config.yaml
n_layer: 13
d_model: 512
n_experts: 8
experts_per_token: 1
d_expert: 512
d_shared_expert: 0
activation: "tanh_gelu"
moe_layers: [0, 1, 2, 3, 4, 5, 6, 7, 8, 9, 10, 11, 12]
router_score: "softmax"
normalize_top_k: false
routed_scale: 2.83
balance_loss: 0.019
balance_bias: false
router_z_loss: 0.0001
router_noise: 0.05
init_std_router: 0.0258
lr_router: 0.00108
n_head: 8
n_kv_head: 8
head_dim: 64
vocab_size: 38433
norm: "layernorm"
norm_place: "pre"
norm_eps: 1e-06
positions: "learned"
qk_norm: true
attn_scale: 0.148
tie_embeddings: true
parallel_block: false
extras: ["capped logits"]
init: "normal"
init_std_qkv: 0.0316
init_std_o: 0.0
init_std_up: 0.0316
init_std_down: 0.0
init_mimetic: 0.5
optimizer: "adamw"
lr: 0.00104
lr_mult_up: 0.777
beta1: 0.9
beta2: 0.95
lr_head: 0.00822
warmup_steps: 482
schedule: "wsd"
decay_fraction: 0.807
decay_shape: "square"
final_lr_fraction: 0.0
batch_tokens: 131072
seq_len: 1024
doc_mask: true
train_tokens: 613600000
steps: 4682
dataset: "wikipedia_en"
Below are experts of layer 7 (counted from 0) of a mixture-of-experts language model. Rows are named router (the router's row for the expert), up (a neuron's input weights, with its number) and show model dimensions 320-383. Each number is 128 + 32 x the weight over its row's rms, rounded and kept within 0 to 255. Numbers have three digits each.
Before each expert's rows: "gets" lists some tokens that make up at least twice as much of what it gets as of all text; "mostly gets" lists some tokens that are sent to it at least half of the time. This comes from a sample of Wikipedia text that the model never trained on. Tokens count by the router's weight.

# expert 7
gets: ".", ",", ".\n\n", " |", "|", "\n"
mostly gets: ".\n\n", "===", ").", "==\n\n", "==", "==\n"
router:153063132103079169156141172161114161120145094172143109067135102096165177091157088089112128152165215112116118102140089165134143073131124129110109144152179092085071158057119119131129136094102100
up0:135126105061090091118169081181114152111139088122099126128150084094129093104089151156102139175124164156107193129140155119127144183102158147123139140151131096111035168100116161115066173079119122
up1:149128102152138113118142092137111145104130177140134205115134088142129086126133094180120078114097086082119119170138103132136150182094116134118175110112070097179125186126114036169113150114161137
up2:169109070102143137091142095115134133105138114130136103124210118140143108189064170150125126158158095186159150129179178068127146155097105125137125141155105108125120126105136138136157149154098183
up3:089128124124103129114130093101169164136152137159107160130139122133098151129142074090154137112121114122098120107119079120079107093128158165092147188108120103097111178117125119120089119071132174
up4:129114113101177143117103112135124145102142141108182135174149096080134137128076068143142100174133126132109197095137146139143115107118143185150184165190129097117124061131125105142116152126145128
up5:127149114121109150159162099170142114164073081121083119087156112109128114181161121110150115159141140119129116165125119113170136099110113069186096111124174088149131210097100194145109094105083142
up6:077164160076181106131101156178132103116097152119107103127145105134123142122101126162155172192109111104114112141134134127159146123084172146110103125122140125134132114117143111124180163114172135
up7:112072118185098170142166121108123189121147133182087139070132118151150104088121080115127127156141165157165119123146134164165123122092111143147128144150197080105124037174089095085121092123133101
up8:192184155195129115103177066182155142129119124126080136106166134090144142102091125129123099158115051184186147094146129177102116135107197112120157161066121103104161145096126091102079175141136152
up9:110094120098107173096158136184158121073170093114153148142156135084126116099116097087125129162208199173154102174109123127135140086121127097099148106127155104078131058091168138123151113130186074
up10:087133107127181134094189133161075121129179182127056104058100145061082117170160144133121134152128119087024185155106101165169150131146120169122155132138170151138136094133145175125086144134096098
up11:142136179102152084109134146106150126171174153168150087138117107132123097085110103178128087163202065154122167063166133146110102177118177076141093098181119066042109145108125193151154081135130157
up12:154143149079184091151118152125139194138127101161137064092114140131202111127134089103134072151103164126160156119127146180144139102161150081149151148150104136111099089174142174145082129170148101
up13:108102098127187186108092080150110156114121087141190143139148065156080135116135128127163120136144087048152129144155085178162118147053163164111129193142111105111095091098136122138168151130141168
up14:109121147102167154190170115141155089122204083127134123156119149084127097128159075150107108174129166160160203124145092122160160136143106094141104123168109126111120095115157197128144095102100032
up15:127171139097121121085181152126146096134124161164134069143121141067145132122104160158130178136191133144110174114163100188087105084125099124054129165163171099142173154128118197135144143109109102
up16:074180083110142072096100112170184131153114174120158085083125137105155119205128137147181195172102113128134092098130070138097113164162205151118110112097103084176154215194165132137113131087136132
up17:164119121080146125096116109156158152147112085111111145189130110150153161141065195131102107131107094108173148084131125093114163135111107154136151107154125118122137134094140138114090142132056166
up18:108058044149105118084104156124160142175169128149111175094139136136196126119122067099128073165139100080087090126111091110104059173140177109170092104132108127116120144130116110135124130132164139
up19:125134126079101168103171147180144077212169180174084096115123181089177204112157150104128141183063132211093102159133083136108157125154105142095101124122155094141108119112076153126120100108148159
up20:118091119119133087132093132124142116116146125155181089114169165125158117087143123114150045153142159206105145126149119146123145178059117112167151094129143128142125124117151161078119112081123138
up21:127101076095138165085124192169155135164187082104143164174131106090108144107138110171114164149138187162087086120135081112192113145111114106119120132141080108141123132147121088171165152109140069
up22:163213073132155117136158131056112141107122112114145127076184161191096086119156106077147106158097115091156164128128139135164162150146208077157102154084102119116195111208154132089071112124120139
up23:217132140174115089132198093130153128104127142112077122126144103123122095132121135161146154127130052125138137145179144144133174126086180115092194141146162087128138086083144103134102149109118104
up24:126111192133109134143161174204078107159152088181134145098131093134092175150155130140111187184163132100199106095108107105148175141091152154107107172135193148138096139136101143108114124149142074
up25:068163097136172142101133128111166192055151117139127207148090140151142114115136153134092114170090098125155109160146119130158106162146089136085083166096202159123172145199134097116111145128138127
up26:069128188151137156102117167096097103159145133130160101146127112092108043140143096148117136137059121177088149042105149119134071158108140146162148170095122072147131090115131092125156134125042185
up27:199166149149184137111122058198136092127105033117124103152154149116145131083116113117143166108117156103152156125142084158069196122090162120115192125179124192143117113080095194113140175109180088
up28:179116110096127143117091093103118162116151129168064153105121155156120141135144104181129162133033149160129147169151129168162094116122108122102091170109136171065139066159127084096159103082120147
up29:128110058078107156093144117131182169130190153139103060145161160125079142141103129137134137154175121044116164056164120114129110130110101140135130136107152108139124159109169122185147113121100094
up30:146110166121187122130112088102124191162199131141172127160123112166107181104049087137104170157073088115106113107145127188165126148096113089111139161182096146140147126155116143133086104062144122
up31:157124186101126141088094173202128170159163143112113162136131133072154129100105136101172145124207146156129136176117100131087132099103082101168121103141133096163160107144134171105116172073094105
up32:101196088077121111057143140132123129067148166122156140122122079063128084158060113117176182139126143044078129101133102104107112173105120096149147126134093095153082143102114129107148155118144150
up33:110097097101109113126144094109103136114223096145145176137159066086171120175121098100093134156140115102117133168125108162115214132078118141094144146140174142097086110125088100083132174151113143
up34:136159129108128167156142152083176161092119145147189147152137138168094135111118160111122115158138091123089153135144064153139118175123116154141137113137103096153110101129125114147133129084147134
up35:130095135101133113061132122108216147154124092109188131150138159134126223180114099164148130162167129095120087111162130138190178169150159159125148125124142138106136105111119150140060121062109118
up36:142147150117158186112096101176170138096149127096115108145128119143125096151128113159112130158165175102135112139144086125082116138116191110066135153114110146113121113094102134146109127081123068

# expert 5
gets: "\n", " ", "0", ":", "°", "′"
mostly gets: "°", "′", " km", "+", "″N", "″W"
router:155109110121165119088151093063182136187181142061192178157159157157096142126181131201132117151184111086159117136152080142144141105127101153116153158133101104110171113126109140131112151134106128
up0:141129087167093116150137159154173144112170121100130149120182124182125116164150076102172147169158133138149089181169086161147104073104125128149147111161149078080129128177147139150144115090131118
up1:103144132152122143050097163152111130119128075167102176106104145098121101162110153108162159111122170132092155114186118155113139109104125121162139132121143064104072071093072157140094132113136153
up2:136115106128076108095105142101125079137048144131154119086125105089148149080121082168123126181122195128135153110130129113213186126056121128074174097132161141127079110074162157139071143140079106
up3:146074122107162086140138175098096133095132081128156170111101147087101151115143142086169054147108152119174127134062048187105118149126157092121174155101126092103125124146107130200098163109127056
up4:067137121119146063098121163146112121135150137154145169082098107134144144127088131147108120165122167093111107157094143103196111170083109098147176193167184094130079192072121144141160104131116139
up5:094104040110080130129118087145143122123104108120142166155129103127133069120112116123129127177116107117139162142125143167135116166173159129135121130111146120122145165068095131104156158110060084
up6:101093102130119116106096136188092148115165081121196157106192139132156150091142091167154162150150108094168131107091102117138087141055130114159189106153131030179136132107116194145134197056089152
up7:055150124111101235126082144110144127145098114096109169066146083125122125109099084175140156126117184113145117140146078150088159061106160078112155213091103053170145152095101158129157113124176147
up8:095188080089117136117160124165140124122174126076164100157082130119169122140130122133092129100135111116158080194150072149104184069086116095168096155136081107166152159120117177159058127088158130
up9:117080099204111158136117120117133106086146113102124138119154110086131146116095111146102086098121143112127119130138124136089133125106092139109139164153151136184139115110103130091149101159200121
up10:130146119127141104102110127110190164102157104130159155085173095139172163148187091138109139130136137090141180144088106119141117143012131114145180156159095135060121139104104075068148114126134157
up11:154163108167111127094109100096127136065101156167079147129107115167100136145098104116150100106125100123135168117112124138152107059075121133148092127143114123137141077125178178104129149030122092
up12:171168137107116173157158097185145101145190151098117112110137136156159190111142109162114123156159124089147125150147071113093093145139110097159120117129154096139106120083110120200098151122140135
up13:107148155077115138166095131117117110139130104134124104144200149146093138170176039140152142142145099062140082129167078206139134186165155106124102116130176094132158136116108160109182185104163120
up14:145039102075163071133172109128127077140185100176084106130101168107176152155153206105164153111138133138074091185149064160116131147135142133093143132197215090122095139090133153129112095109099131
up15:156065182140088118092101181136069141115139108066109125135082146110095137149139103150119185130149149087168179069147093122151116139117126130130125190115182150100084142120093126126141112152116096
up16:147122120143123133157186086121103168149151143121151127067173104140161162099138144105074057184139150093115098137160087144212125189151155114123149096108077096091121152091114084119085182120134066
up17:131119095118074199104115125117104192108144140162090152081132129136174168088120131138181199125137143119147164152159144133075178086095158155198130131191111165113101080096140179154113140063110125
up18:097161154099098138119127095091140145143124109144158108099189140126131067108141165128106096130151134096108161134115083158171196141091113200098106134154168158156156187129189068081152130161151053
up19:134186090108139122136190096203149094143161105097131162102146119156182157129177116068126128171138120082131115115169156158130122130147194163080150102095123132086124148104123174142089101121149078
up20:065113111161130143130075119165125158177173115058136166156158103077147115137114148130117211101162118019097120103116115152151076100115144176107117139121130094149166151145127131150174150146109129
up21:089059119059135086120144107126158152119200073107115115140169069115117094149118072116128133162129106084057176149164086145102161087112234119148090116103163065073124163103124111104169141079170090
up22:099080079158113176092137154087172176136131124121093117138128153096136101124113090143083124153073146136140147158131167129112107131113143102083186125103165149066123126074105139160178156122103095
up23:099059087163096152107134138085071152172137151122136157147163153100133174094171123067147125117181139073138118131121151107106193147167106133202112089144084127068099106144095074092133140110111065
up24:097138113041137133114117197103145123117127038109114101055154051128181150138127137141146114138156205068131148139162101149147151112049072130101126124145167128102098132108100095103098132138105113
up25:141088142120169200135145188094110125123148160140142139089156116194130144138158121104109190180113128104112093128123136139168145129121134129129116104161181097132132116166095140105237143093136091
up26:157115121111180092192102149131158061110162099168075103156184106128190151094147183219133132121172189121199123164138101106106142081043054130100140105186109094135132086117133122094097132148155107
up27:211148087160154182153180119184153123142120074145101118029119129138141116176133120127113157160129124136174126109159144187087099109074116097117134149145151097136105096077101084105123140119140089
up28:138098107116115132090115128073140131140077146142137096109180149118125160192114137135139160175074095109147126133180084155136139155141189084106194152104120132094120151203138148168166116139188102
up29:155189172116118159130114148054125090091135135075125162098198130127137141072135097136105106099172135079133114188162125133116143125120058093098156125124123132126127116079114099147127160170150144
up30:167084101133151205150197114178121183112183154137195137111137142106195103062123159145158111115126119141201103153165100130063203217135139138133120144096099167195126177108154116144098150170082138
up31:166126183166090164129191168084104130128162153100085126136160107155125152099126170091125153176123160066131190132118127115162111100113119155081132114126129030136138087101107154103105193083155135
up32:091165103116088168129104160134121080126103173098131119129108103158126122110146122097146178150094087167075158152113076129123179070031145079137155111164122174098120065126163115069120082134086134
up33:095089140152111136109179176166174128105125099174168153136168138141153116112138107154126106188148118102121103079121162165166042200152111106165179148104086148154123158155123131140149106134159147
up34:126083134162177112051107160131130114125171122110120087135140060134109059110113104097149142194185139143087170169112141122135137135119147178096182158138116123103093146098096110157146118106135133
up35:150105141112165095165079145169117127116118080109193105116139150107095090091147111161115149122174145146110115085118084164160125134071115165095198154143148161155152141135102186079154201066093076
up36:114127132161097152156102121134149077114163114139110131116128114102184127109139110079139171122167099073145120175144078142108155096166090114137131088181084110131124064148110192111111153086177118

# expert 3
gets: "3", "2", " and", "4", "6", "5"
mostly gets: " bass", " guitar", "-R", " glass", " K", " political"
router:138099118176121166151140142131156171121179096160154113122126160137097139112118140112119133146133146149126115154156076153132155154107135124079159186143099103150124184115097136180120165111138087
up0:138084113075130142123152126130159142116164104112157087097186099079140156113126120155138163172102170162140163151159083227126135120087147134123116145194121119143143101121120182136160163079130120
up1:073100076116142156109233105125074103133135124179087095184123130150140140097083122144105080144126077128123093133129109151149106082106138179128157134154146197117105091056115128146166107133103135
up2:140141130149104093117166107099094125119133063132148129183106117076105157174137092103121132168136133140160094147125144195099105097138170084167125110128118100119112154170079129128151118085131095
up3:126101137066088178112193161194105134091140043166171136131119121164131114104144100092139116140187179079125158149152084145162139120125161126109107188137123103131064154164143134123132139131157082
up4:097148089091152182126167118089070144108151120161115136145127112125170128096106143131179187161157132145148111199154066132111184105125105157061135132125190097090073087118113204141154166161056088
up5:130139104177133168128160148152127139174185139152066073153142095134177108054146154169128090149186121146142132146148116145126119102131144179064116149181158106114128117107178137069110112120153079
up6:141092122185175055122095042125156209167167105115097172146102074152129141085084098145108136214136104144122134103074123160147140141091144163051114141115159141076118162112192119128164153101117112
up7:124139124149089094087113147154106138130136133151142162105171108121147149107128084143092104120104142110091189185159068131196170069076117094098157139089158139083073080133124158085086136148131086
up8:138132080147123151119147170092146111038174084131120161147164095094170131091072163125087163184137170160109132134133092147138100138087110110123121134124151109168118101143140030155211178114128103
up9:133131123127092151132135173168096163194125139145112136088125138153126138071138149120145107180187129123146180126142080138178109132134131158100154171121129105103074133122130060120151157163109155
up10:119111154099097123149168158175135127140158122145119051147125130089164136162172112102106142137167127143140090118166118209113111103080188160091176157123170102158128170145134104154137162097149090
up11:135149136101112106098146131157109118117163108126118122092134098103214116104144158137178165165113196087198166148220118169137143148132154138103167132167052119133133155072139069142124120169108089
up12:130163131145165133079184153143132116108143143108086090085121149139113100122100130138091114134146210080184115161135123151072123183119107173122207152152087141138079104078117142150116172098114088
up13:079088096128155157070123147175156176118154076130140079089143118110144121109164116101139133185144122084122137190124108148160159113096150146044191183084121125116118163098105143104188184115120082
up14:126096140137131188136104143158106103123108128189144094108128139088139089099147115184160144195118137188125092149132129125132100114147076145114144157131133153121107107076128087119111197160115111
up15:139134131089109091103056131101100088152152145129118117128111155125035162140143075084066118145090196163106121123114061142151163138145128192085170131201080088115112090145074116103072138118176122
up16:165141090182140176089127123102113140141177123138107102125158115134126131133076101126124147124135184122141094141165151178101149045137155074090194164108087079153107132142136161125154126097175121
up17:129090092104160135137163109117154102188162116061157065148207115088095148124136135089147167156138096098107149153168100164140088111082122058131123152143117122112123133099105109158171186140102043
up18:085087137105147149113103154133116107082188106134104119129144117099219115123106144121147152148154130102166140181179104163127121109080191101050143115152119054144106096083084122164169187111104066
up19:137083143134116159090127130131130106091104142105149153130170121130124129169165127114158116183132131144085176189154076151167126148117136127104097131072145127149133099127113131184110169085098161
up20:099107164059103084143137128123183123204193054164190125153185129077179099114090152118050143151135113135135139181110116205151120134088121131148121083107133116110117103136166127144134122121123130
up21:122124079192138100092146083104149130168094141138080137123153131150128112087106137158136156148116126132090116087122045078154169130139091153132173140159109167161068069100105158075154111122107147
up22:137146146130132200171136125169122142098157151136127083154179118113148139101112082118091155180123140099155114160095138144161137108062129099105179170164119096084113135094122137116110120070147098
up23:165126104159109117149125126118142107082114116130174193120165105131077114148159134079139151120125124119165121125125131145155122134083088130172137139129130085138105141160178094067136165102132127
up24:164104084101114157102111193136089126067153094122160122046084095062115139070138098117160122155146175099162118147122079142096126101082113166083135157117199132131071137096124138139142169085142111
up25:095098089126131171137140097144179140138138121115106089147198110069145192148155204162151165142129150064153096156140126128137119118113133096151158110123151154145135128074113192133107126134132099
up26:137159083144191194164180114120160166052182092140089131133118073125156101140150118097168101151116156121137121122206122188149097143086131146139171125162103132095133148124083090113029138144111135
up27:152090121101161163157150111147105094128117163109128121124125146153149135098159125119115199124052174081071136182136035179103170101131102141113145080174111052118111104120127193133169141068167106
up28:105105105102135141156108164106111176104157165112085108142108113134160124160118063156154165186146122234137163170142125114163111127094169169076112127086121114140112067082127132149139151133102144
up29:191143081206185093122119116107159158067160060121145137116125114131101147099061131177088160127118129124151136166192153130115115142101153094068165148124086093138130113068157080152089155148100138
up30:079067086115108140118153123142137173175163107088077103110175124130124100139137150139126146173153123068128127160153112160149149165136168108118123139153179088113100105128130151111181166079134109
up31:111133088145164124096174150182137156139157094117170129145163059114124102149108151130123160171154153091137112145130062213121103129105160159079127168160123110170154123147139171138217156106127079
up32:097125129159096180129063083059172107104141057145132102144150181113136124107135109119119126163127169098118121131175038114139158077122105137084135125115070110094130091151131182155156138062175132
up33:114161159100072152063106169169173116120175080140126105081125090101161095145119161098096169165152131150149097124095138104108105138082118112117183086136157076096092135059124127111149115115139049
up34:102099096152152094109127184081096133054167065109132115137180100068153149157096104085075114163129127129195120155145086190154144117108108113160124183115178116093069118118105119093120137097161064
up35:120107169132124148150152147106093125148119148159120138118113098133055086118104135131129139198117174111114116138083097170151121156094095164184150147108147100116072063173090125053145139194095142
up36:164163168109121187091159124174142169074170163086116071094099096139146070102135112192108119146166174147112119106155116112122149146104113144044102119138125122145112148101141112132151116122124101

# expert 2
gets: ")", "\"", " a", " he", " one", "'"
mostly gets: ")", "\"", " singer", " father", " writer", " producer"
router:153107125181157144103149134194152181113174088181152108127129158151097147124113114072123121155126128103119090128178085156118127148109124088108133187143088103155108154128100121165118175100128108
up0:136111097152084153096114154193147164106149084082119141125125142123137193171148120112162139134114136103094116193131093134163117137119168163102158180180151085138104119127151156132121179108122130
up1:105133099137126158114171095138129125136109178112114176204138142140109137105156184151141144169161091128114166105090037139119088123114144147173109126142142184136130180174098102096118137096158119
up2:135089137121201124126125127089126145064127125146164123180122131090100094150117090168108109141141062131169093174146055180127167132112201102125160136152104073212120121120106146140144183120150170
up3:134117101088128221145172178130165124111161125067122153119143110093104135129113119128090180141143162152095088173111122141189132087101169149126169121179145149121084172110121128134099182074147107
up4:163045110170102145069184185196141098110140156171063164140087113125098108121173101133131128175164186108073116110141139172125100121094165198145165136119161097148086126109124081103086150097094085
up5:172113199087139061132150137136067115149088083183082105091091086114143147075158150125162156138167171121075123133123122103155136143143082125118154148132155169130121128099132185140144158130099124
up6:143083129128170143097091180116111137092100132119138115040135104155131131130164085131081102164141149124090113126168099114197144166124123139088140102163167139179121118148067121055049124127151136
up7:148124101143107129155125146096082156132122121160144137145144101137175098125128132129110111110136145147124154163168084158156144117115128136071086197104137141122136176168063093103160145158147069
up8:063116159082116117153124175139112125144125152128163155177142128108147104088099156128091149130127107156144146157087130153097144111086150106143155087178108147171114130133137126142138157179131085
up9:160073127169110078107160112205090102104111125163111132103132122101181122130141134134156164157118178162140148135157108194097097165089124132110176120176164090149126137151135134116134140155143072
up10:108129071145154180122098107115152118087151076138199124129161103098129154113178118116161122180145152091157119176151086186200126098129175116104219154175094089148098092093118149136115164084149098
up11:108118108133098182099116148131156107106178087111118154124116119126157049136095075147153150136119109173154088168105072112131123067127144175156121139144142111150108085132135105116133121110117128
up12:128098115122126125127105169162154136174170147078120043120126117082162101105089117111136152165179129121139157141103069147162122071109170192094142125118078116136129126110069079112081185114091134
up13:145077065118163088234135143185114101175137117120105076156181145080156178090139050133160120150155085112121147122235080147117144099114111146133083154128166088095122127104108160137097153132098076
up14:145169200105126131113140135104133147172165120123109151125178069108196170186098172155136121148191145058141171175091104165139140133102111119120158150138112129081147085103135150162199157109116066
up15:122093100116134130116185122156146130130175084125155135167200138130132152107075142094134157165135197058162084149122109150126163162127225054104131140107090097090108114120122112126164158101090137
up16:185068157081107094172066174107149083143123072140103064088110144132117135124122175154151145161119159162149165160107079126131139131097127169074145177158145108134183109143123106173146152119171149
up17:110133120093142107099171137144087109096121125125085111108139124155100184126100120131143144134120185174177125150197084150160130110128158148116069123100163089147095170095121105145145149138135122
up18:109117080118169189094119203095058139126105158125126106110094103146084146106067124124145081116119116103156122161140102092161101081114127090088138185168146141139126102108108118119157163099074093
up19:180076189134143176097137156153154164100164125133174100112105092148200146102127102131160190180174179151123148149173113157139115141164176143067100189153154117163121116103119098119172125097125123
up20:157103152119132101149127136152093140135180087118102093175103129088070160129174084128159178205168154204113125140097088133111158103152168151116120134176121122178112070181117179084174172088156127
up21:128135145110114119082145091134118206117120135116071093076130128161197130161130115147146191156140124095105123142208116132134076083166076101120180091116155142174100134125148213090119144148117113
up22:148136138107109148144120181147119129146152131160105152104090142098122138115127173143139099119149174127204108124226151146128090107149124108111110121143145088093142083082134103195054152186154091
up23:069111096110113132112150094134122122126113081143136100121178111124160086059111138085118136163162167152143119149093095126144175125118125092120100122126133100089098173093129141152136102127131039
up24:149089145148114150148154132106133124136183141105172125140142190151127161121118026114122134183164135151150149112155110131172180116127128174148130097169106168068135151081135097098070124106137166
up25:122117085180162098135149100156163111146165080130128088144072087119102191082139128147130156174151127114126096187176123128136130144061172130110150157165124096173078097099096120106141149079112102
up26:097137132095140148137199134151181161165192158135138118109155096140098131091187152146122175187200207128103163157134115137167128096028165151142115206180104106086100106104128076113119130138071142
up27:134114102133142098145125076148146148116134108091116126094125109134122130136156138107145146196135139129144084162157125167186100119115165112102109145157091112111132104071135132137148119152119097
up28:140104131076104121113103173120171155130140156098142169066112180108132166122152125055100152191151159111132164107122048146116134214128119129129089093103148131134157129184175147138165133105133153
up29:184093127108155164114226100153110206132139110133113135129145033108126082093091150085154082169180112120179112167133133179172099147098150041135086124122078117138094072148156108099137161177116056
up30:122080070126191079182181132133072175145154113124074131147140135163176153174111102080111137128110112111170199153134123145121128179097118127122106104134160078130131120132168125131181148125116104
up31:176144173139156112084131134166145174150215129136079155122146101098175147117118146130140193083107112144167135109151053182180116114105121114130193143134133057151134149059137141140098141145123124
up32:114142162132061127118144154099124168180185115095122151145173144103115170153143132096091118146085107143126124170119088164127148090130114162136144141128148142085122105145129113108078100160110150
up33:099077120050085159108120147124140112108114116111116124174104117130162161102206112115179157141160168094112083166099119117157143088083170112135148135146135131099123059093137180182122144095103118
up34:101117108147125125099100128178128151155178087100174122121130105146155133114104194148158095120132186167154127133163094142164077128106111136121135168132105101111093169126129090103143144125080148
up35:113092153053110144068142157128147108119153150102103058138157149116114191171159092145088162115117185076030190179119040129202156188081125119153151104178111152115119122101073119122105192133112098
up36:157139086172111130157113113103193079135135085163136110117142097104218052154140140073102117139177105120150148145171141154067069048103132121117124142157091055175166078070159097036134162106089108

# expert 4
gets: " the", "-", " was", "–", " its", " is"
mostly gets: " their", " its", " episode", " Siege", " our", " book"
router:132103128156105144125168123145164176133170099141119143136157143134087160100104137092128077150131139160116093139186088152133166153093129137102163162143111106157124179122100133152085147094141118
up0:159114158137130141077190129150139146114188110063109140154133194147163112121109169123148126133196109109091139097131086097104152157141119133123130156134119100097115133109177130160114152098112110
up1:121153119148165131139114127081093143136119058132141129042134068113125127131087128085122118127147133129204131134121106105124174104123118136078116164097133130117121091167141094052073144124158085
up2:102114154119186093119152111068084162087177095178125070107134036119134113134129104150082160128201152103172155174177105118124146151133135151123149133099182147155048068095110101099106151143109155
up3:102134131153182141193097137159125117096166104130122153091150103147090128102139073089095139173102163047178121197135065172180164159090111133130097119140133089104108156136135140070176142088176110
up4:137111104171097138140161152195165151148146104122153113129151119095128164158129083124123150203133156105152075154119069134137115130117139172072194167128163130125101147109127153132131134101196121
up5:115102118138149107158166143177166094126135097111120194173128072129166163136118155117105121134122122120146129123156149109177167161054097122123094130114126078145083118097106114148168105122119148
up6:122104162169125139104152138108074107128101134100099163045149129155130138140137104156153112146123172126138136115117057170183125154129147152121132109136135078150054074143101059109128111150104130
up7:085088125148132060097106122125140170136146121128119192167176123087134214085113150093093148185196134107170114118159115120139089067152137082193100125158109158154094118159122136125181166194101105
up8:157147149142110167118080212121091125116161142143162135119084112141059174110175102153124114157143168110162037147112097142208090158088106168066089183144198089141144098129100109102117111147132154
up9:110093124194109145115098153140162220078118130171073169091146130171114156069127094139151136119204168160107103105153093142204141079121139147096156163116154128120171103116128090055113099106094137
up10:142130129097134164132129151168083138081154113107141103085097092099147123115156123113109233156106174104101202159127115147149157092092162110122136108128119098101086183091079106100111105123097142
up11:150104152114133211095147119092117117079231090093199102132141134114144108159167104136172119156117136132174099125157102159141115105106086158141127101130156045160133147145122161099108111065102051
up12:026162076129122157121110077079148182110191127096110102099173130074182110127077114129188149120135104104127181167214131120077179059121144049165119128154108183145118129123176155145107200084147114
up13:113104152117121145135172193127181134167151084075214188136140112135134117103081091139136145180143152083139129143186140148161128117085188134157160168144099130118046119111113088115134166059136142
up14:145155150082106120163125146135154160103157121096110127104139045106132092136113121130091169152113151164141161134159101167144082130129154116075108115141104059131136105147090116154110147129148134
up15:153129119144099101152167142162119150136128148126128133133184153128161157113125066106137130209153199116134138136157058148112134120111105121133172138151126129097087146116082130106099140133165121
up16:195172162180177216101146122168115193145139118124118112108099058151132144135125194122120146167163156164074149130139090088078086124099153110102142142171080157159156099098137137150113142149079089
up17:106182110161143095114146165094105128067137123189118106104165122156146110121123118169139115147136146148119128152150135125159174103102133180109139144121162160106091124141052053122097138123117020
up18:159129167165155149115181092173171160176153085096132193142170102146143158098107117098129117118142142150140142089119145150142074154134105079087156173132118116173150159112114128072186117094111141
up19:129125098108164158096148133160167168121196084121145106119183170077155180089097174170131156166167182094128123202160107188114126077065142108158114133157189057134118157119092102148105132080134117
up20:146104106111113144171120179122129136155178115138139123123138113151082126083089176151148149148142130134152131126104119156169110162095101163153166168128163123169088085122070078097128175127157102
up21:109085171180069128174152206148150122143150170150121159126216097130131082074101119092122106121141164103109107182147129136164116128078141097118147137167182136127148079097089086070074122144134108
up22:135105154113134141170152158158129126149154098141124090098133092122118124114136109136082160193146155084160125166177145191122108153065177088115127148155203094140094110084127167164093147072126092
up23:143129137090144089131157098171133133110231103109118109071096129092198133097125090166140151124118077123087168165168108148182120117086144140074135086104127095130131166092147147129148166022101096
up24:189099100144119167095138158161159112127100143125155208114182155146143141128103165057169133125127178086136104156117067172198099078122106135145188132137121116138119127096098104063092156072111098
up25:112180119069125154138119190128156122130174077117149124133144109104090067065070124138159126155163084125179153146128134160134174156077124164163151104123126150138084163138123126113134178117174109
up26:167126077160132112147211064154157107143133153143052110170130105107141109100134104124107111131155111125198134115115155161087109136134118178130115129094106157170125114120166080131098187083159151
up27:110101094094146136123112177141133165184146096111166155173123110128089140126145084154127128127137141135134090166150053159135058093108172112132132181126120152124033110137151145133123149114118126
up28:084101111060126095135163146132175126124202114163097089083087134105137105118144145169134158144166109100165065160148135104159115152077086138132131159185131156149102121121149132166162109108085115
up29:128104102073158148086104129148078126103182084148139131157126168120112093077141136071142086116143191109127153141094140178195122099134077147136125121116055139088098096061146161148151145138126114
up30:139108139097137119150041163107163140130112103073117111116187119158155134175128062103151170095174153083126137172145062168110094138111173161086179131161195069136135143132155131119217175113158109
up31:139071135123086065075071117116165241151129132129142189130144082130134070088121193100161149136114157133136160206151092139158134104132133113158168117131132115124118087087104056115085131108149138
up32:199148133144145167118100091134081109139149152102121134068146057205139140114172096106142115181125174131089086147101122153165119172182158104111082156121110060137177110105163150141188112096142089
up33:139134116108058116124148149141153149166210195094075099120205121097096140140071134122136159122102149157108173134190130139121173080082146078073161102132113158130123179117143079158146140106148117
up34:176130094147083135129153131120138084115120099113115103132163100114116128099139149099109174161118149153165147134132080172115087115106104135110145116137152133126122173083121132134096168127135103
up35:164187149175179163179174082154078130145124110081099170130175184127094142153126130170100154152150136095151199138122126138249163130097150157125125128114140104163079155087089090130117162165099141
up36:187102123048069192167135149143191132143173122099169149088188107077098075085101098135124172126130053096063141133083145131139155137129132121104162111106107111128122085116085091157144148138184131